Experts of a small language model.
Experts: 80 squared ReLU neurons an expert, a sigmoid router.
Below are experts of layer 3 (counted from 0) of a mixture-of-experts language model. Rows are named router (the router's row for the expert), up (a neuron's input weights, with its number), down (a neuron's output weights, with its number) and show model dimensions 320-383. Each number is 128 + 24 x the weight over its row's rms, rounded and kept within 0 to 255. Numbers have three digits each.
After each expert's rows: a language model's description of what the expert responds to. This comes from a sample of Wikipedia text that the model never trained on.

# expert 38
router:112155141176123155142127131142100098144139132143151119090163106132138142165135109127135161071118103108101145123102103105098099114135180148117071127152132115102133156084125176144118157146148122
up0:111145111147128126146126127151145129119144110159170105131121124132126132117084122164118113108099123142137191124117104115131168116136138147163119128124129114122091140115110129097122139140150150
down0:125119121124089128147084132137131144142119099102129126118133143133122159105119118132168105129118148140133123127160072117118094173105127173085158124121137126148113148116133123146159166081122171
up1:121091114124144166163098158136152145156126116157151163128153157095105160136121091152102133161129195143155107147150125126112163179112131113104134136149161122122121118091077171120128164130130121
down1:126137174105149113121143074136152090170115170145107103110117131154148131124115153179082130149095119116150124154185161088120129139156120097141132125127112131122104097105151128100143132163141094
up2:165119166134140129155118137117098140176107149146156132140208126131094159174146129142139156119187154121149103136116193115121091159141127162122159127129139091134163131123081113142122151172131166
down2:118147142118117136124144102091155166181099096120144138126117138150149133167148132123135127093198141076131137083088137110134133149107110105119160125124144120146116104159139153118163123094163109
It responds to: Table cell pipes and opening parentheses in data rows, plus mid-word -ic/-ec/-oc pieces in names and words like Televicentro, ischemic.

# expert 20
router:107154116140102124119129156142130113117140120167103113119187085101144187141117116098125145114118083163106123118117160129115111132125153125124132146112109147106132143120120123100078153147165110
up0:125107101135124175127125090153131140116119127138164182109152168126114136130115116146134110095156125124117146107100078122132133156128118125132140113113146104123194171119115126150133101121137146
down0:122112142089151124129159134137131132094068152165112114109137162139126119096169156112143155135147116113124127129155110112151184157092080178095150148102102105092110125128132137151105143096093138
up1:136180125130140139156131151134114105073088153100107104177122102118160162118128136134097119118103127165145120120125137094139113126180135117080165169129128142099116096154167116095134148109150158
down1:100096143091125137104152126143118138120160150176089156108084114143124135088146160101098126104105166114075103142099121135147108146162106123114127129082115147160092182132164137122135100154108122
up2:141129117151157140106118153133103153143130120144121128099146108090129146177113139142101138115126109114127163130105126109120133155129133112106128130122122152108128168128072142134106145125168128
down2:140120116066128176102146129177114074121128104119126182158090137172099138080128127133094094146169156156158133084115158133153126113130132108128101113154168122110170114154115137104129130089120216
It responds to: Commas ending subordinate clauses, time nouns closing phrases (the next five years, at the time, century, ago), and connectives like However, Meanwhile, but.

# expert 26
router:089143113158137141123147147145125133160116108139148113121157088161158135163136094110104169103125082113096170094120107107097111134140144111130100115113141162098128146099114174127104167142108110
up0:141096152146154126139124120133138117086093151102118095117087146096096145132148123129134140094135160114103132130104099104161146100156128130112146180125134086173112131104104093163166128143134163
down0:118085100140150155114131086139183154123141136155100135115141121119116160097105147169081099143115110162124130112123138140116135115142115119123144088140103140120121130121160109124154091137153132
up1:134134118109123168126101157131135113096090111144112150128144127169139147164104122101125164108158135140110121137131140114100166138085108115168152130115128103141123114124107137140139112161152100
down1:144133120140129131100115102137132126142131187140066083126102121155105085132100157137098088149091124094154111141190095114120100142084152148099128112125111151107105097158108130180126160100108076
up2:086143128130093160114117145110146132139141102103176121156127111140111119123117097126109140138141088142113145127077127148090096101115122148125154052129122115138122149111115107127138147140130137
down2:125089113078124148136171135143138087083129104095115121122143126109130168154151180115095122149074111122113128156125121105123139090139097135149099138125092097143115093138140170139106151157094201
It responds to: Coordinating and linking words such as and, so, but, until, too, rather, very, plus table cell pipes and sentence-final periods.

# expert 50
router:116155152188133124097130158139099120149137148143121105147185097150143153138115109100154139100117116136143138093152123135140106158137135110134145102138108095130187143102132116120081145111131102
up0:129076120094108123114126141148099136106146139126118080152129177119131128100145071133146112132132138120096138138124126121140138134107109129137122096102121074128159136180179142156129132127110086
down0:152122112104071139128121101144138102084132174174132101111148128118180131104112069153184100110129075134142136117131109113148155134141149130118151172152094160109130159125091153161142138121125116
up1:107155112134099129098113166121121078133093120135124115121109127173135152167079129144202130140130137110125103125119103126155074104116108108120122176158116090107126150159127138145127126116177160
down1:122176137124088121138153112152141158111107156179126096151133114119132169151126127156157128144109105142130158136061102114159091113099114132086143109115097138164109133109104132137157155121129105
up2:117119086164141115117148130107170127125134115118103125089142147147152101118124083120180150128119161137143118128109115112103092168105148131117132128111121101122170118087087155112147102108111100
down2:126143121154122097134121125110135170130103142080106157130129094096148071115160170128125140141090104083137154119109090144102099149158131138121111125164133095159151114128119145148116084097092149
It responds to: Final two digits of years after 19 or 20, in date ranges, lifespans and tables, such as 1962, 2006–present, 2018–2021.

# expert 14
router:094158059188161124090118170133133134117161145145125159148137117140153145122133111130131113106111115155113118116121153101083116139137163103156116158150139102127119163119136119139089105126149083
up0:101140130165123109104138132138167122154138133100163143111149096149144102144111108122105151082147117093137121118145140121076147169099099137149135117127136138120149110107121120121122142123113082
down0:118148128122083128160153136140163116143118101068113143103153149162115140136126120120153149153132127141102087148149161157104116127159134153092147128113143115124135105111170127072142136112111111
up1:097175144121162114140128139122155103147086077105111106106119121066124158122104146129152111145138081135079135113121127121169139111146175130114135117118171116127141128104167117135063124102121154
down1:126153156125101079148137100108126180125126108093092128152165151120121143147131091138110136147171121104136047109154138106140135138122115119141112147123112103123129122144100129113116129108198114
up2:141156162152149125088100181145119111117152116148125173133140112120144126122138133148162127128117133147097087137147132093108100159156108127166133138120126101108121124128095122165098125141118166
down2:096138104144121115142119091113119123115104174111088094117122148173188112114116094151102139122169139130140121140137129088132168166164141151123101130158121134122084116117120137128108153120122114
It responds to: Forms of be (was, is, were, been, being) and adverbs or -ly endings modifying them: often, initially, particularly, heavily, correctly.

# expert 48
router:089167087165145131116133098103113128126148138124125129127125095112099193122126127125133201123140070127135168112103108111156110118128144156087094135133137090131155169101130135123098144136102116
up0:167150114131125129122160102156114164130130151084142122154079076121103149119128159108129161116114145125138127151161151095123113101118126145134106111110100123145100135122079106141079144133124149
down0:118142142108148113120102154131119097130139170155131134181135126110162141135096220104149108134121147066152133129161072140155122091133124138177108150139142078121108160143129132119135144119126167
up1:126160129161099161100142131139091133114119127120113101177112125150134178119119136119113142144107102152134130082085158131118165131143116142173103170091182124127119108140121099143125118145126137
down1:113106134085124152084106142155130140145119149098162143097079141121096133109108147166119093119120130119169148182076109098158106140105098102110125138121115144125144143179113134108113135166165141
up2:084097068131149130174154128160128086140140111127117142130160121122126139111124156106115136163180108127118127130126099127126107095131142070110076148152130096166137122116148106103164145143130138
down2:151148139089117083148127127149129128089107162123084170138079132126140126154122206125121137089112118102097166129078133165170161131100176142144099167153150125105138104121136141123143152120117127
It responds to: The word the after verbs or prepositions in prose (took the lead, joined the cast), plus pipes and colons in tables.

# expert 41
router:114161068154159128101139119109134111125143139144118148119139103114121156136133114128110168103127071112106170157084110112160098115114143111108104149118139140115114146085134164115100133134138131
up0:100122141105144155070081153124150139095117093080099121132123131128126163114167163126136123130097142174164101119116107204110147139095141140077114105128121151131141131111147170108072107116149145
down0:103094149107076140174151104120124160166089125095141147139143141121123112132086147137120119087157117105091128105115188140108136144126111125121116169157141162103127132097105144127106081124137133
up1:125165121131114181098186074145177111131112099113137081142140117094118104098112123111135155127129152135118126132134145139174115121115110134146134112173122174121125123152159141115168108125121155
down1:144117157126133137138101144134125152124113122117129186093142094122117130136114126095091135120112123128104127127083121073147102135155106126117170114141139085130122151123157124142137129138139143
up2:141155158124104130109147118151126122131129157099129109146092123122133145115139103177095121124143163150135154116086096143153079114100136146119132124100126130144076173141129160118139120156163132
down2:172123128086137124145126114136122163129142124114145146100126122182137097157152165148168102148095178145104107133115092133096153137089086089166131101118104134141150127132135126112129132107144084
It responds to: Full stops and sentence-initial words that link to earlier text, such as However, These, Although, It, The.

# expert 60
router:104177169142160163140134121144146132100132141156149144089111102138113126157140115118161136145166085092102161119096104123142151122117146113118090154133121117118125146107141101119116133135152123
up0:125153157150092103129132153129128126133143141145157168124116114116115165075146164106107159149122093131143143109090141143141127102179144136118138159125117147106129184170142094120116117121137126
down0:109167104118108133180089137096111108106112076133114156114133110135093076149140174135112130117154193101169140083128081101173104123139141135131093130126115124112129113132155141128166129121133105
up1:102148124153116099104129190115138139130154086153166164098159147125141122096149146104174129157113117108062153121116099122141124130130134093123140151113134079163125153094132101156068159156104161
down1:112131107127148082126105142120117149109112125082141138107128102108167134157086125162121114130073151139184127073149140142131076150095106148135132147190092162110088079133062115129140126126173141
up2:095138139122135182170167123069143137110121105116107120113131169107109083148152083119171131154145129124125108109153129116153162114133117100104102133125077109127098100157126123081158140100153135
down2:166131141123148155103135141089134087099083151129185151108130153096159075113145039130110147141145112087150108132123151131125160151149111133152121153130117122129112118156139119140163128088135145
It responds to: Colons after labels like Main article:, Species:, News Radio:, plus pipes, equals signs and hyphens opening list items.

# expert 11
router:114158107150162165122157111158130120127106126137097083122181101140164126133102096140094151102170102141127142120141140117098098105162111110097135138130173130148147103112108171104096132165099126
up0:102159140121111124113188120145131135098081143178112145118091163130184089128131076091119092094178097132152127126111167140150133111121126122147118141143144123155148127114113157135108118128122123
down0:099140120141086122118156131107137126125144122104132159102151092100187119143130165106106120082175121126135110135142143120125124163115121100145111107146132115105136152160140142102129106160132122
up1:090091122088155135113155136134142119159159161090158127174115135188127122106127099113131133110113132083137125118129125153114139143090142130112127088122155067111150150114182138096109136139130150
down1:104113129146160168170143097137093103144133138126161104120118114158130103108117114134151128110135142151130142128184145112089118137151113094115096084120126137092101148127155109074096125153124122
up2:157111139140176125116133138156113073130113146112128104125141120126157177122113136141092120139162113137154106129153182143120147110135092070141127146160182113117147115113141116145141119130114110
down2:108133125109082174177140069133115145125143138139186096160149154156107153171154136127133145126115148105142156115124106142115088139094141136178146148142132095157098162131163109092155149154151144
It responds to: Early or middle word pieces of rare proper names and taxonomic terms, such as Pok, Lam-enna-is, Mess-erschmitt, Yucca end-lich-iana.

# expert 58
router:129151097158124144155084127121138091159148132156132134089136096135166139147135111144158184064113070122091159166119090099143132137114128129091150099084123143149178125071147111099099105138122121
up0:131109080131122127126093121138122150138126136146105161111115117190182131125127122139118122136142122106158106126106153184125140140184071159090187155133118107138122146112122143062144116143095103
down0:115136155142165132141097122146130132124167158104152148181163157143138164129133140104117097154097099089175139165144124116134124126161145127139154108121166134109119114115148153132139091114118161
up1:139195165149127119085131133135139132117074124136100156160146095120161112118110119111132114116090117129103106106088126145129125133150044139101100106099096107176162158149129118147144121091101107
down1:135135141086089154093178091103107122157129127128173099153124131096110149109109165122171178140157131134150120116108159107142101110170125108135128168116146105106153161141169106129111159134101123
up2:154168138158149156129103160130178117157132147144117143155150115124156150064169122160129177090074135122105123110132101099134115107155124119105128085112141118125145148097140139197147094107126141
down2:128081178149112128132129150151095153112160113164134128109139148145093089094154176130152132142159125141099118097105140105148122118132167139111138097114131147088119177066148136161132096141091128
It responds to: Month names in dates, usually followed by a day or year, such as November 1992, July 6, February 15.

# expert 21
router:091151109141189131133120146142100124183163114112157117108135120152153145149137092127123156099100112121128144124109088111161131097125118083106118119153142136124159140089096158149113136174121084
up0:123163090137142145118105098147076137144163143161137111127164118119110132111114147103131131084117125129091112112116132137138158151129132126133146121136121140166132134119130124105112144097128114
down0:154142129181108144129145148134095154111132102123149143108140114139122158162120165123136130153124138145138128113132125134147124118149182104159122117137120114114141057122136110138143117139111103
up1:125141125121155122157135136122115135129155060121130117159150158140112162100102111145159099114093090142145132064131098160153160133147136078130128142152096162187123122104119145141124121135142113
down1:120124134174120099160142129135129131070126148098121139145132108106148137105116130152099119114134087092118094093073167147108127135113090145120129123172098112115127106119091144089122131100118147
up2:164138133115142128133115143104106145130147143126142151147105148124140129143123121135144206069125151205119148106108139092169135124172131122156169145140117140107156120102162130158138131181089081
down2:171094119131162135132081140072133179121122108159128140155073150150094100113163096087116142095169153149106124110138098126133166141097123122172141111138136113134125100130123179146148113143148113
It responds to: French, Spanish and Italian particles de, la, du, di inside names, plus mid-word fragments like fac, flu, rep.

# expert 25
router:094144127152163167124119113155126106146126096140073125139157119175143119165107116139133166115157095138116121148099081088114107131143164116115132135129146157109173157140086117082118122147126102
up0:084105186104115077123089112123110130119145144110154134115147111162138103140104166128128143112160092133175097112142156110140087156118099156093112140146132102152133150090113135125106169135158135
down0:108152067092113103172104141122144107107115123142138114141125114112085164105093184111129096112140121169077112113138105154111154131087129128133146130155127190132100155123105129129112124144140159
up1:125115108109124105148101124110146131090131134105163174127117099135156174166138128165110151126124110106130121150188141127146104111111132094106087102165101106104143090148127123107107130148115089
down1:151155145089103129157139139142178121113180133162144120154090157134131125142089157147117093142112129102125160100167151116111133128151137094171133102121123115144085126120151100127088146124158146
up2:089073129145130109140126149169128150132129115152134086194136097134137156160121148125162129111128130171146103125164136109087115149115143105130131168101125178123145156121131123110127122131145150
down2:126076126121134144151118110104108174118117139133105107096132093114135127125119150119065087130094113107077079101116126128160109115135114141104116122161141099138150084148129145111183103144150098
It responds to: Section markers == and ===, opening quote marks, paragraph breaks and the first letter of a name or sentence, e.g. D of D.C.

# expert 42
router:105188129137127179128117119147124129098121151140120082126170132133170155118148090098167127122160131098094157122117112111095116100147142141123107121100098102118172130083131147116107112130158102
up0:135085090138105140135126137108127126147108139149071124108130155138190138042146143148157108140138105110120132163145097135131120113106168126135128130127144097133123159115108130094123121167159147
down0:131106149116106128125113092099127129116135109147163133132116087140099143131141132115145113131097125118144155148104139158131094121154142114139081171127144115093147157138152154138165103127136147
up1:130126122146109095132138144151081122112142142148094100110151153131159130114078140097107120089096110145109120119074139151125194126133169112134153124135119132140092127129168078121155130079146101
down1:107155135127112113099148123122107117119148172131119158152145144165120124099121148102153135136147130124124116094118136152095119119075184096127146151149099084155110137117126079163059127109110137
up2:114151118095162173105135096143121160090125158105120098141154139137184103130149100110160065137105096167133133081143154092110153152137129108041105149113085109097089124083124130116114142077110171
down2:136126130118117080099123116146116144139105128136160112118124100185116139094139159111092122088162131120126148176102133100141149186122134162144177137144118109097125116160120138120158186097156147
It responds to: Middle pieces of long scientific, medical and foreign words, e.g. encephal-op-athy, hemopo-iet-ic, Mycob-acter-ium, C-rypt-ography.